config = dict(
    n_layer=16,
    d_model=448,
    n_experts=40,
    experts_per_token=4,
    d_expert=64,
    d_shared_expert=0,
    activation='swiglu',
    moe_layers=[1, 2, 3, 4, 5, 6, 7, 8, 9, 10, 11, 12, 13, 14, 15],
    router_score='softmax',
    normalize_top_k=True,
    routed_scale=2.0,
    balance_loss=0.00699,
    balance_bias=False,
    router_noise=0.1,
    router_cosine_scale=10.0,
    n_groups=4,
    groups_per_token=1,
    init_std_router=0.0306,
    lr_router=0.000403,
    vocab_size=8192,
    norm='rmsnorm',
    norm_eps=1e-05,
    tie_embeddings=False,
    optimizer='adamw',
    lr=0.00116,
    beta1=0.9,
    beta2=0.98,
    batch_tokens=65536,
    seq_len=1024,
    train_tokens=506500000,
    steps=7729,
    dataset='wikipedia_en',
)
Below are experts of layer 10 (counted from 0) of a mixture-of-experts language model. Rows are named router (the router's row for the expert), gate (a neuron's input weights, with its number), up (a neuron's input weights, with its number) and show model dimensions 0-63. Each number is 50 + 15 x the weight over its row's rms, rounded and kept within 0 to 99.
After each expert's rows: "comes after" lists some tokens at least twice as common just before its tokens as in all text; "mostly gets" lists some tokens that are sent to it at least half of the time. This comes from a sample of Wikipedia text that the model never trained on. Tokens count by the router's weight.

# expert 14
router:79 29 30 51 47 54 69 63 53 48 68 47 84 29 54 57 65 60 61 64 40 65 33 26 46 21 39 38 70 35 30 35 31 37 58 73 42 50 36 61 37 47 72 25 30 62 23 65 44 78 29 39 27 47 77 63 57 59 63 39 28 59 28 62
gate0:22 52 50 35 40 60 37 73 42 62 24 58 38 60 16 55 45 57 65 71 33 49 58 31 62 22 27 65 79 23 76 47 63 46 56 73 55 33 62 57 39 61 40 59 63 58 29 51 49 24 51 37 11 58 61 23 78 31 30 32 58 31 72 44
up0:51 32 44 36 67 49 44 78 44 28 60 57 76 77 64 56 59 53 33 60 42 48 43 32 24 61 26 38 49 43 40 34 70 79 50 22 37 46 65 40 44 47 49 61 55 43 63 52 40 52 67 61 77 34 55 62 78 59 52 46 40 22 50 57
gate1:76 46 43 29 51 66 73 46 47 29 37 29 39 54 22 36 59 58 58 36 24 33 50 48 37 38 73 28 76 28 51 46 54 28 63 44 43 87 62 66 11 74 60 33 58 48 63 58 33 53 49 52 53 55 81 65 43 47 40 56 60 84 66 51
up1:64 48 60 47 53 66 27 85 58 45 57 49 50 42 59 58 40 71 62 49 43 08 59 39 63 36 21 38 62 30 63 58 43 53 58 60 52 40 53 34 60 70 54 45 44 19 64 46 49 66 51 40 39 73 70 38 62 65 29 52 56 67 34 34
gate2:44 53 56 60 64 38 33 30 46 52 50 32 41 53 47 47 52 57 63 36 37 49 54 25 62 56 74 22 51 50 57 16 41 46 50 32 35 58 42 74 14 59 45 56 63 38 49 45 34 10 50 23 53 55 62 27 52 49 52 54 40 65 60 68
up2:68 33 66 50 44 83 38 60 54 58 50 66 49 51 24 53 44 32 59 23 25 61 46 21 69 56 50 47 88 39 24 53 62 77 50 39 66 58 51 66 63 27 44 14 50 38 40 59 60 68 44 72 57 59 58 38 83 60 57 56 48 14 46 45
gate3:78 48 33 54 51 31 50 46 50 65 59 66 48 52 61 54 46 50 28 66 33 47 55 20 28 44 37 33 44 64 56 34 56 41 64 55 52 61 53 51 47 50 63 30 50 35 53 35 61 44 54 45 29 14 54 38 39 33 57 43 86 22 62 45
up3:50 58 65 48 31 47 31 41 35 56 70 41 76 28 43 47 58 52 38 53 65 28 47 68 48 14 35 36 29 71 69 75 51 47 18 56 47 63 39 44 37 35 42 35 28 32 16 71 54 64 63 44 50 36 53 49 61 49 46 67 43 49 21 58
gate4:34 29 63 38 50 46 66 41 57 53 59 30 76 46 23 59 79 45 64 68 55 50 22 52 45 32 43 48 35 45 60 60 37 15 70 59 58 39 61 29 26 60 41 20 52 46 23 57 57 37 49 44 37 43 60 51 67 93 47 50 37 41 39 42
up4:54 43 38 50 51 48 37 31 47 36 52 63 54 70 61 60 41 60 44 58 62 93 23 49 63 49 25 44 42 46 60 44 36 37 37 38 53 69 65 21 68 48 61 43 65 45 37 74 49 35 50 39 42 63 62 56 59 59 59 55 62 62 20 68
gate5:28 38 43 53 40 61 61 53 44 71 51 54 58 35 50 54 37 40 63 63 50 65 31 23 57 51 20 54 30 42 56 71 57 23 65 62 62 78 39 50 49 51 42 58 50 73 60 37 49 42 60 14 60 53 83 49 44 75 51 43 82 73 36 33
up5:45 43 33 40 56 47 48 57 48 24 44 36 47 53 43 41 32 37 53 55 43 76 44 35 63 61 73 23 77 51 50 05 38 45 64 42 40 56 53 29 38 18 44 31 57 46 39 61 55 51 56 62 51 55 47 48 46 29 53 48 30 47 71 50
gate6:65 54 35 51 38 57 41 72 45 40 45 54 59 47 41 12 56 48 40 61 59 59 65 48 53 74 36 44 51 33 43 39 25 41 65 66 26 53 23 09 56 45 80 38 52 68 34 34 47 23 24 19 48 62 32 53 42 38 32 37 30 53 37 16
up6:66 63 49 87 61 57 55 77 58 62 31 56 64 52 35 86 42 71 80 62 32 51 51 60 39 76 34 36 87 49 35 29 54 51 35 49 73 35 32 58 56 31 41 49 42 31 28 60 47 32 50 02 40 49 34 62 51 44 52 69 54 75 46 55
gate7:68 30 44 41 47 63 57 52 49 76 39 68 59 57 71 35 39 48 21 52 33 56 55 39 57 44 61 73 18 69 69 44 48 61 42 47 29 79 42 38 55 70 46 56 88 50 28 46 06 28 64 66 42 75 68 57 32 55 54 19 47 60 45 41
up7:41 08 20 60 61 60 69 79 25 76 39 59 60 38 37 34 58 60 44 57 30 66 35 78 60 71 68 71 58 39 26 64 25 48 57 67 45 65 28 19 54 55 67 48 58 56 33 71 66 50 52 44 59 50 50 57 69 63 69 37 50 60 45 32
comes after: " |", " the", " in", ";", " for", " by"
mostly gets: " Liberal", " Votes", " Candidate", " bl", " Apps", " st"

# expert 24
router:51 50 46 60 37 69 55 56 63 43 37 88 51 59 68 20 68 71 40 67 40 71 41 32 47 39 48 52 49 60 35 79 48 59 76 37 47 38 33 63 39 60 61 42 51 55 50 37 68 42 63 23 24 57 44 38 54 52 51 58 83 57 31 48
gate0:45 55 51 73 45 56 44 71 55 50 51 74 44 50 63 17 59 80 41 85 36 68 47 48 53 43 47 51 47 58 34 63 65 52 67 41 48 32 34 44 40 44 55 45 60 48 59 25 63 45 66 16 31 57 39 41 40 51 47 60 85 56 35 55
up0:53 50 60 63 33 63 71 46 46 34 42 81 45 63 44 28 74 75 43 56 37 61 40 28 32 47 38 56 36 65 47 58 47 41 59 52 37 43 45 62 66 63 56 40 69 53 44 28 59 52 72 39 17 75 43 56 66 49 65 66 68 51 62 49
gate1:33 62 57 57 34 85 63 56 42 37 31 91 53 56 76 09 72 71 28 66 46 79 46 29 44 37 40 42 36 53 51 65 60 67 63 46 27 46 45 48 49 68 58 51 69 54 41 26 55 28 50 32 41 59 34 51 62 62 54 60 66 66 38 54
up1:40 57 47 60 44 74 45 58 52 33 43 82 37 30 77 40 81 69 47 48 44 59 40 26 47 45 40 54 33 59 45 62 54 50 73 34 48 45 34 49 43 65 57 54 59 59 57 33 75 25 62 27 30 54 37 38 43 47 53 64 75 80 42 59
gate2:51 59 69 60 45 53 63 31 52 56 70 38 52 37 40 24 40 47 62 35 27 59 63 25 41 39 49 51 52 48 48 30 44 52 26 44 46 73 42 46 37 34 45 49 38 67 72 52 32 40 55 41 38 56 39 41 35 61 28 52 55 61 66 69
up2:15 48 38 62 35 63 49 28 42 78 50 46 43 34 55 37 62 47 47 46 47 44 64 45 64 65 43 65 44 62 58 59 87 49 26 45 44 43 51 44 60 50 28 54 63 69 46 25 56 54 85 56 50 61 32 27 49 58 34 67 32 69 60 59
gate3:53 40 71 54 42 59 31 68 38 64 50 64 23 41 70 40 35 54 39 35 76 71 49 61 45 69 63 46 56 30 40 45 58 45 42 72 32 40 68 48 42 51 49 33 47 40 56 59 28 45 54 34 89 38 48 89 48 49 41 57 77 37 24 25
up3:30 23 62 45 37 35 43 76 46 28 39 00 27 51 54 44 49 43 42 62 58 48 77 73 63 52 66 41 50 39 39 35 63 64 26 55 53 63 46 51 72 40 62 12 50 65 64 85 45 54 25 69 52 63 40 39 49 24 48 28 68 46 45 64
gate4:51 67 44 71 36 53 27 35 54 48 69 50 75 29 53 55 42 37 43 47 41 67 38 42 76 29 48 50 47 71 61 46 50 49 39 40 33 42 59 40 62 61 24 40 70 24 30 44 49 47 55 34 09 33 64 35 50 70 68 60 56 37 67 66
up4:50 75 43 56 27 46 48 50 56 64 22 66 39 56 78 50 56 56 42 37 31 77 60 32 78 47 18 44 40 46 39 77 71 47 69 07 36 30 58 24 25 68 51 41 64 41 35 40 62 67 53 55 39 58 27 51 65 42 48 58 64 59 49 71
gate5:63 77 65 62 83 43 45 55 66 75 36 36 47 45 61 65 54 45 68 56 44 39 42 44 88 43 50 48 59 45 50 46 38 40 48 46 56 31 60 57 13 60 64 57 59 50 30 60 17 45 43 55 59 25 25 63 22 44 58 55 33 49 48 17
up5:62 56 34 13 59 42 52 54 54 41 20 59 48 62 49 57 67 32 47 58 38 79 46 41 57 57 58 40 62 66 42 61 68 64 75 44 55 55 30 41 37 44 71 39 68 53 52 62 44 25 43 80 68 29 69 45 46 65 29 48 53 71 61 76
gate6:54 70 52 61 54 38 49 29 38 50 14 70 45 63 67 66 67 32 27 40 37 72 53 30 86 92 61 68 45 66 58 76 59 32 52 21 55 48 43 56 42 45 64 79 50 56 52 13 51 45 74 49 57 48 62 26 59 54 46 57 63 38 53 29
up6:70 58 21 58 45 21 44 12 36 49 58 82 54 38 68 56 72 64 50 23 46 48 82 47 73 38 65 59 64 52 30 48 76 39 25 36 22 46 73 52 48 59 37 26 50 22 44 49 46 32 53 46 55 27 33 23 69 49 56 63 31 53 52 58
gate7:34 77 20 59 57 52 44 59 58 32 32 41 59 40 45 30 61 57 42 70 41 66 14 61 43 44 42 46 24 52 37 55 63 80 68 62 37 55 66 22 35 54 56 63 59 47 33 46 10 45 78 47 60 38 39 77 70 47 27 34 59 71 47 39
up7:50 70 47 72 71 66 56 38 59 30 59 52 75 39 63 47 47 44 40 64 73 71 35 58 65 36 41 57 38 84 52 52 37 51 53 86 68 53 63 35 48 51 50 56 51 33 38 40 55 64 70 72 28 27 46 54 54 30 31 55 51 53 48 57
comes after: "\n\n", "=", ".", "\n", " =", ")"
mostly gets: " Born", "Scientific", "Personal", "=", " Although", "History"

# expert 22
router:60 79 50 56 68 20 61 63 27 25 34 46 68 68 47 49 51 54 86 59 71 39 66 33 35 62 52 38 55 60 36 41 39 60 33 66 08 67 54 42 46 40 26 14 65 46 44 57 54 18 56 50 40 45 52 59 54 48 63 52 43 56 48 25
gate0:69 54 56 65 43 34 49 45 32 40 37 25 46 53 95 46 34 55 37 78 40 54 41 46 73 46 60 23 51 59 57 49 32 65 65 61 10 59 40 53 56 49 38 75 87 48 56 62 35 45 76 23 75 63 43 69 59 46 58 16 44 29 49 40
up0:61 46 33 47 54 49 56 27 43 56 76 47 62 71 65 37 22 53 50 61 49 66 55 67 63 63 46 52 56 75 22 60 36 54 43 61 53 57 18 35 58 76 30 55 21 25 76 54 50 31 53 46 83 63 41 78 52 29 50 38 40 39 50 50
gate1:33 71 63 55 46 57 37 48 68 85 31 44 42 48 47 40 43 76 45 24 58 50 36 45 65 57 40 28 58 79 50 58 42 35 48 37 30 44 57 43 69 68 33 49 90 65 52 51 49 26 58 60 46 44 38 60 38 47 31 24 53 73 75 30
up1:55 44 36 37 56 42 60 33 60 57 42 37 40 54 43 43 38 18 54 59 53 77 49 43 15 33 20 66 41 78 47 48 47 58 40 48 63 78 47 50 28 61 77 46 22 65 17 58 70 61 57 40 44 44 70 56 54 43 59 37 74 76 63 37
gate2:64 47 55 54 33 20 48 45 58 30 32 44 51 60 57 49 45 46 55 38 31 37 24 40 46 86 58 34 44 17 41 35 66 26 49 12 26 73 34 42 26 42 56 67 99 44 42 45 50 33 47 38 53 48 76 53 58 53 44 51 51 45 50 65
up2:60 63 56 61 65 67 30 42 50 40 57 68 48 26 56 48 51 56 56 51 30 33 61 45 55 57 64 42 51 55 43 39 18 51 48 32 50 35 40 33 48 56 37 72 72 43 51 68 55 61 29 49 14 32 38 49 55 53 37 58 49 18 35 62
gate3:45 35 41 41 43 37 17 61 48 42 16 59 36 48 38 56 48 57 51 57 47 37 41 30 50 93 63 47 59 32 43 41 70 38 50 61 37 53 37 46 80 33 48 50 52 41 66 30 47 50 72 54 45 29 29 90 59 37 58 48 65 72 66 34
up3:60 47 34 48 74 51 42 31 78 48 62 49 63 51 61 48 62 23 65 53 50 66 52 41 69 63 59 52 35 46 42 29 44 66 49 47 72 38 61 56 10 49 56 57 58 11 42 30 42 51 56 62 47 52 15 69 38 26 59 65 67 48 53 66
gate4:56 63 92 62 26 51 36 58 67 52 29 56 50 78 77 51 71 65 62 47 64 77 48 63 63 63 34 50 37 61 46 65 42 40 51 44 31 80 44 78 33 58 44 29 62 49 67 63 63 43 36 40 12 33 43 79 37 38 46 39 64 38 66 41
up4:53 63 24 39 43 66 57 49 50 36 36 74 51 42 46 37 76 43 53 43 57 53 68 58 57 66 58 77 52 39 58 41 99 44 62 38 60 54 69 61 40 56 54 50 64 37 64 65 59 44 36 42 43 55 40 72 57 99 42 39 49 69 50 49
gate5:62 56 36 47 43 30 65 66 87 60 38 68 56 39 55 58 42 35 28 67 31 55 42 30 58 48 31 50 49 48 47 60 55 50 60 34 44 62 43 45 25 15 72 56 47 41 25 55 46 89 53 58 47 82 73 49 64 55 49 54 51 70 52 52
up5:52 52 50 61 79 35 57 62 49 65 55 55 76 42 34 47 64 49 48 61 48 25 36 49 49 20 43 43 47 46 46 50 47 37 46 68 56 58 36 52 66 60 39 56 64 37 77 50 53 49 62 41 55 21 44 58 57 87 43 77 51 52 72 72
gate6:65 16 47 72 62 40 56 76 59 46 55 56 65 60 58 68 49 32 23 57 67 67 32 79 62 58 60 41 63 49 50 72 60 68 53 45 66 33 77 27 62 53 25 42 66 42 66 44 62 45 59 33 84 49 68 51 50 90 58 67 40 54 33 61
up6:55 44 65 48 40 63 37 51 83 40 75 63 45 24 57 47 33 48 43 36 38 42 35 59 42 50 50 48 23 43 54 22 54 47 68 39 88 33 65 55 58 52 32 63 69 46 59 64 59 65 59 66 69 26 28 64 38 69 54 65 63 53 54 83
gate7:52 57 33 49 34 32 59 61 56 54 58 35 77 34 35 20 22 45 56 56 62 72 36 43 55 41 48 40 54 40 49 46 84 61 53 35 56 52 44 50 12 30 41 42 73 46 60 56 60 54 74 43 64 31 37 37 38 80 62 67 64 47 61 45
up7:43 37 45 24 18 59 67 50 32 71 57 27 41 34 52 77 48 22 48 49 45 76 25 61 91 33 93 58 25 62 46 58 50 45 36 23 64 54 43 40 49 35 55 53 76 51 67 47 63 53 71 40 41 66 45 60 58 17 38 50 72 56 54 53
comes after: ",", " and", "\n\n", "\n", ".", " known"
mostly gets: " where", " as", " which", " who", " As", " Born"

# expert 25
router:51 48 50 52 25 31 49 66 48 48 60 28 35 64 43 36 43 58 72 48 44 55 34 59 44 47 39 81 50 38 61 27 46 07 32 44 55 48 59 52 66 31 67 47 55 20 45 35 34 62 38 62 28 81 68 39 53 55 24 19 40 50 56 29
gate0:76 24 40 79 47 41 33 48 68 37 63 73 26 48 25 69 53 32 65 58 53 43 42 65 39 35 48 52 54 56 45 70 48 80 50 53 44 72 59 47 50 42 71 55 27 22 52 61 47 73 77 50 26 48 46 40 62 54 51 38 51 55 50 44
up0:71 35 56 54 42 43 16 64 63 23 63 43 41 79 36 25 50 43 51 35 61 49 49 59 44 29 18 48 54 68 33 52 71 41 50 43 56 55 59 58 52 37 45 43 25 42 52 66 65 38 74 46 34 26 39 49 36 67 70 62 67 40 40 57
gate1:70 47 65 52 42 52 65 60 82 36 23 45 62 44 72 22 58 57 55 72 49 38 40 53 31 58 55 54 47 38 31 49 56 51 53 37 40 71 50 73 61 59 51 53 65 50 37 42 82 53 52 57 60 61 29 45 53 38 52 38 55 83 59 49
up1:59 54 45 11 40 66 59 54 55 63 34 54 53 12 54 72 80 29 37 43 69 57 33 73 61 56 55 47 39 40 68 65 61 62 52 66 50 32 58 67 43 62 51 44 42 56 72 45 76 46 79 56 48 58 52 54 43 23 26 42 34 48 29 49
gate2:56 42 49 54 45 44 35 48 30 93 89 72 32 67 35 45 28 66 53 55 34 72 69 32 35 56 35 63 52 63 56 35 69 52 64 49 30 47 58 36 41 59 56 50 68 16 43 56 61 35 59 50 56 44 79 57 69 56 72 32 58 42 75 53
up2:60 35 41 83 63 67 29 38 40 73 38 39 82 45 46 56 27 45 42 18 44 55 46 76 35 40 67 73 43 26 56 61 56 73 61 12 75 64 65 48 55 63 59 30 64 62 28 45 55 28 56 40 29 38 52 40 47 59 56 58 52 20 59 40
gate3:56 58 37 63 47 56 83 73 63 46 47 39 48 26 68 44 54 57 58 43 40 41 76 41 21 50 62 51 55 42 40 58 43 47 40 92 45 30 39 61 52 57 56 35 67 57 61 76 67 59 64 39 34 58 53 30 45 49 51 38 78 37 41 60
up3:38 43 69 52 43 80 33 74 43 66 69 49 40 54 37 47 48 70 38 26 66 33 27 26 61 55 63 37 61 62 67 40 46 52 78 61 48 55 42 44 59 40 25 74 63 32 56 65 44 28 40 66 50 62 81 65 57 47 45 33 50 15 27 59
gate4:51 50 39 49 48 44 53 49 44 50 59 41 56 37 39 21 36 66 74 35 15 09 52 23 45 60 58 73 22 47 19 33 23 36 55 41 41 35 41 68 32 45 47 35 87 38 45 53 45 62 55 49 16 53 59 50 71 60 34 39 59 68 57 44
up4:62 13 64 42 39 67 52 44 39 66 51 50 40 47 57 50 62 63 53 46 72 42 73 61 40 59 48 57 34 29 27 64 52 59 47 23 50 29 35 33 41 62 59 50 22 60 50 56 64 40 39 70 70 64 65 69 37 53 67 54 39 64 30 42
gate5:60 62 61 69 53 38 23 54 50 24 55 40 57 65 50 55 50 52 38 48 58 45 68 60 46 66 36 64 37 33 56 60 57 32 43 40 60 54 57 36 43 61 57 17 84 39 50 54 53 31 37 52 34 52 63 40 53 61 34 44 52 29 27 45
up5:43 38 50 58 54 49 34 76 41 01 65 76 51 69 46 75 65 71 44 54 66 66 24 53 57 49 53 56 52 66 73 55 63 35 75 24 33 43 55 58 53 28 40 27 63 31 61 38 34 46 29 35 76 54 47 39 18 76 32 86 49 29 46 58
gate6:67 36 44 83 64 40 44 68 47 47 66 53 59 38 28 34 36 66 48 59 61 59 69 40 64 37 58 52 42 03 51 78 73 48 69 33 57 59 73 50 48 49 66 46 38 50 29 55 40 51 71 61 61 38 32 35 82 34 71 62 33 58 55 76
up6:35 49 43 50 47 45 49 49 77 49 41 48 35 53 56 35 33 38 49 36 47 61 56 47 52 46 45 46 45 60 72 52 37 78 59 47 57 28 39 49 67 82 45 56 52 47 54 58 50 53 40 56 53 41 32 33 45 12 52 25 42 59 57 73
gate7:55 67 47 74 70 33 48 22 33 48 56 58 51 56 70 53 33 35 25 46 38 52 56 54 81 59 67 53 36 01 84 33 59 41 37 58 41 55 70 37 44 41 50 43 68 42 35 52 33 37 57 32 35 39 57 35 43 54 61 51 35 38 59 39
up7:55 50 57 59 47 45 55 37 64 52 56 51 92 55 42 52 43 42 58 56 72 43 41 37 10 55 39 57 27 38 58 31 57 64 29 37 79 46 60 27 38 59 63 53 69 57 38 64 31 46 44 66 33 59 54 59 73 48 56 48 49 45 39 47
comes after: ",", ".", "|", " that", " but", " where"
mostly gets: " that", " which", " it", " they", " there", " who"

# expert 20
router:53 16 49 39 63 30 47 62 31 69 62 53 43 57 48 53 53 59 61 39 64 42 26 49 48 45 32 49 52 36 51 28 67 67 41 54 59 54 63 69 61 38 39 58 23 33 50 41 44 54 35 56 65 60 50 32 39 36 35 76 43 37 19 71
gate0:10 83 76 60 48 69 65 77 45 61 50 46 62 55 50 19 83 34 50 28 46 66 74 58 56 62 56 68 72 66 64 41 74 47 37 41 46 43 54 37 71 37 52 55 52 51 76 69 60 43 51 39 27 85 60 52 61 34 43 47 70 51 13 63
up0:60 24 39 26 61 43 68 49 57 40 42 90 79 52 60 75 26 39 48 44 55 30 46 61 49 50 78 45 60 43 42 64 45 47 48 32 56 38 54 29 52 54 33 34 20 49 49 60 81 47 57 53 53 18 58 59 56 48 31 39 60 44 43 68
gate1:27 68 63 68 55 18 72 47 77 30 64 76 69 60 61 56 64 52 55 72 62 36 30 23 54 65 45 37 67 67 44 38 37 47 56 58 24 54 37 53 40 38 28 80 69 47 56 47 41 40 54 23 46 55 47 38 72 72 51 65 70 55 74 35
up1:57 50 48 63 47 59 54 42 33 68 39 55 34 36 36 35 55 56 70 60 67 51 61 82 59 51 55 65 48 15 33 49 61 55 39 46 78 34 58 20 82 73 65 64 28 35 49 43 49 61 75 44 52 35 54 59 70 54 47 32 47 46 33 49
gate2:58 62 25 49 57 73 21 34 47 44 46 47 40 57 27 35 67 80 45 54 43 38 31 43 60 43 61 41 52 51 40 54 62 57 36 49 46 65 50 32 45 19 35 55 59 55 58 58 64 47 65 13 24 49 48 75 52 72 51 71 30 36 68 51
up2:43 48 88 12 28 58 63 68 36 22 63 52 24 50 75 44 68 41 70 46 53 30 32 50 54 76 99 52 85 85 15 33 59 49 45 43 21 36 72 37 44 35 25 74 45 47 33 53 58 46 39 72 47 29 46 43 20 54 41 47 58 51 62 57
gate3:72 43 70 58 47 51 38 48 68 59 21 59 77 50 53 62 43 52 58 50 53 59 38 27 61 43 37 58 18 33 47 64 38 54 44 42 31 71 57 47 50 62 41 32 60 54 49 40 38 41 64 10 37 46 32 39 58 42 55 43 65 49 45 58
up3:33 37 26 59 64 75 37 61 43 67 49 67 39 45 44 46 27 65 68 70 56 36 39 60 59 56 72 32 70 58 56 43 31 50 69 24 56 53 35 79 69 47 56 74 33 41 72 74 62 42 33 44 61 48 42 47 55 57 48 65 31 50 49 43
gate4:41 50 62 67 63 51 27 70 38 75 46 37 60 49 22 36 51 36 41 51 46 82 29 60 64 40 65 45 48 17 34 43 66 26 36 75 75 62 44 34 56 60 55 53 27 48 54 55 64 29 44 41 48 39 81 36 48 59 44 28 43 44 54 40
up4:59 48 34 34 45 42 45 67 26 46 55 40 48 65 62 46 34 66 62 44 49 27 70 58 45 64 29 60 48 54 48 38 32 55 50 56 46 47 56 67 45 73 62 75 41 59 52 50 47 59 63 53 39 31 18 34 29 54 43 40 31 39 70 40
gate5:27 51 33 35 34 62 35 67 60 54 78 50 38 52 38 33 92 43 40 28 63 61 31 64 36 31 29 60 56 49 78 37 44 41 40 53 40 52 52 24 26 55 54 52 55 06 14 54 47 20 67 65 83 32 72 72 55 70 47 48 51 63 45 39
up5:42 40 46 81 82 78 40 55 32 49 40 23 60 49 39 09 40 31 51 62 51 32 44 30 35 68 63 35 38 69 49 40 44 63 54 39 37 62 66 46 58 43 44 83 49 49 77 38 24 39 54 50 49 57 52 17 39 56 35 45 30 65 35 55
gate6:54 52 29 51 19 48 59 67 45 62 56 33 21 80 40 36 53 51 39 36 50 68 53 87 51 47 40 54 59 53 56 49 65 51 69 59 43 64 63 41 49 75 72 41 67 66 57 28 54 60 52 27 57 77 63 84 56 86 44 25 78 53 14 37
up6:57 46 54 38 57 42 47 51 40 19 34 44 50 21 58 70 37 52 48 72 42 67 27 39 52 37 45 36 35 53 53 20 63 33 42 53 48 32 61 73 51 47 71 52 43 61 45 56 47 36 44 60 45 50 49 54 41 67 48 33 68 82 45 62
gate7:58 65 81 65 56 47 44 41 44 30 40 53 29 49 49 42 82 42 34 45 27 42 55 71 64 31 48 58 32 72 50 55 50 49 51 57 57 60 58 37 28 59 46 77 72 86 40 66 23 42 58 34 38 30 50 33 09 47 48 31 62 62 69 62
up7:18 30 49 37 57 71 38 81 70 51 24 27 43 75 47 56 64 39 61 38 65 57 38 56 58 36 77 53 32 69 46 42 15 56 49 46 40 64 62 38 67 28 47 53 37 58 64 44 62 37 59 58 28 41 38 52 61 55 58 55 32 51 57 37
comes after: "\n", "-", "|", " and", ";", "\n\n"
mostly gets: " Born", " As", "Sch", " Binomial", " When", " Majority"

# expert 27
router:67 76 63 31 35 46 40 13 60 54 48 30 68 54 48 74 43 56 37 45 44 51 73 66 47 36 38 62 47 54 47 41 66 40 57 44 19 76 51 00 44 64 35 40 55 63 41 72 51 51 51 51 65 45 39 39 47 73 56 58 36 56 69 29
gate0:38 39 46 74 43 29 63 27 42 66 70 57 39 14 53 57 60 77 79 63 23 59 40 70 76 47 52 46 55 41 38 54 57 19 49 39 37 62 84 19 50 53 38 28 39 27 47 79 48 52 38 52 52 77 26 39 71 42 69 45 47 66 45 50
up0:45 19 51 44 67 68 58 59 66 78 37 63 37 55 26 35 56 51 41 65 51 54 33 42 26 73 60 40 62 44 81 43 26 71 40 77 63 40 31 71 54 48 47 63 69 65 71 43 42 48 59 36 43 57 59 70 39 50 42 59 81 47 21 61
gate1:73 62 41 67 49 92 39 33 62 44 51 27 54 81 65 45 42 33 54 68 31 65 40 35 63 42 87 25 42 56 35 62 48 31 51 37 29 62 33 24 59 49 55 54 66 26 61 53 53 67 53 53 62 35 52 71 03 50 72 40 45 61 52 59
up1:60 38 51 68 47 83 45 52 51 73 66 31 27 51 74 63 44 67 63 42 31 36 20 51 60 51 83 18 48 50 34 27 44 54 61 56 64 51 40 62 57 63 36 51 39 24 60 46 79 81 65 57 32 49 31 95 47 47 65 59 29 44 61 42
gate2:57 44 36 67 36 30 62 54 54 45 63 30 50 42 26 66 80 31 28 48 30 21 68 55 50 50 55 61 74 34 45 52 69 60 44 62 53 48 51 23 44 57 63 54 62 71 29 54 83 64 48 57 50 49 43 54 39 50 35 47 56 65 63 45
up2:36 63 51 75 71 39 18 67 48 45 41 29 33 42 37 71 51 76 23 60 31 59 59 67 29 49 52 32 59 28 23 47 41 73 37 23 61 49 28 59 68 70 31 66 54 71 56 68 37 33 29 27 59 49 58 28 58 37 46 37 68 52 69 76
gate3:56 46 46 66 58 40 70 44 48 38 55 52 54 55 63 33 60 54 29 55 35 61 48 29 09 66 40 29 69 50 21 43 61 27 55 49 29 67 33 47 50 37 68 51 50 38 62 40 40 44 43 50 34 68 45 72 60 72 56 47 78 72 50 62
up3:45 46 37 27 51 72 58 39 59 48 48 41 62 40 76 42 55 48 59 29 45 61 49 21 27 67 31 28 67 43 63 23 49 40 63 43 33 46 48 30 29 70 44 42 59 26 45 56 55 43 58 47 55 67 50 31 74 63 38 52 71 44 73 50
gate4:48 78 46 51 34 23 76 47 41 48 42 64 47 56 63 45 58 48 30 38 50 69 47 46 34 32 53 63 48 73 70 58 46 49 57 62 56 57 20 19 55 31 61 84 37 62 53 43 28 41 55 57 31 61 45 72 28 67 28 37 67 21 32 44
up4:60 47 64 58 32 40 32 70 45 60 55 66 34 49 65 66 63 49 42 47 70 43 44 64 33 34 52 52 31 35 52 47 64 50 37 35 34 57 69 42 59 68 28 38 56 31 49 59 50 27 34 69 66 47 33 73 68 58 59 42 50 31 66 49
gate5:58 69 74 50 47 32 57 23 59 58 17 58 43 49 43 54 63 40 42 45 42 53 65 58 42 54 36 34 43 47 38 61 57 65 62 54 50 44 71 59 18 40 63 40 64 56 60 71 47 35 48 57 43 35 66 64 38 44 50 43 95 36 54 23
up5:75 42 52 24 60 59 53 29 55 67 52 69 66 43 65 55 50 38 40 43 40 61 66 59 47 38 49 53 49 48 61 54 36 54 58 71 53 47 12 57 55 59 39 40 54 46 25 63 43 33 63 59 43 57 46 68 75 50 44 32 50 35 49 54
gate6:76 62 39 33 68 71 57 36 39 62 31 48 52 49 68 49 62 37 60 44 49 16 53 63 64 60 43 40 47 35 43 75 53 68 56 41 52 68 12 47 54 87 63 73 91 39 42 34 54 61 46 44 76 70 60 38 60 45 45 60 85 35 52 44
up6:48 62 55 40 34 46 44 65 77 63 52 28 53 79 59 53 43 47 52 37 37 38 51 50 44 66 60 84 50 82 50 46 36 45 43 26 57 47 56 76 61 47 62 51 42 44 41 84 36 35 57 59 46 33 57 28 25 47 45 56 51 46 59 62
gate7:59 55 50 49 57 65 37 45 45 68 27 33 52 15 64 88 74 55 26 39 57 54 72 50 54 64 47 51 54 38 77 34 22 49 59 42 41 30 44 58 32 77 43 36 55 54 67 72 48 81 62 41 72 37 72 46 59 59 24 67 16 50 45 41
up7:27 54 48 53 68 42 19 67 30 29 22 41 50 86 33 29 26 55 27 48 59 12 54 47 48 69 59 57 57 39 44 71 24 49 36 51 69 66 33 53 43 29 45 53 47 32 41 54 57 36 37 68 56 69 35 81 33 54 64 63 62 50 63 66
comes after: "-", "=", "\n\n", "|", "See", " Party"
mostly gets: "See", "Personal", " Died", " Born", "Scientific", "Population"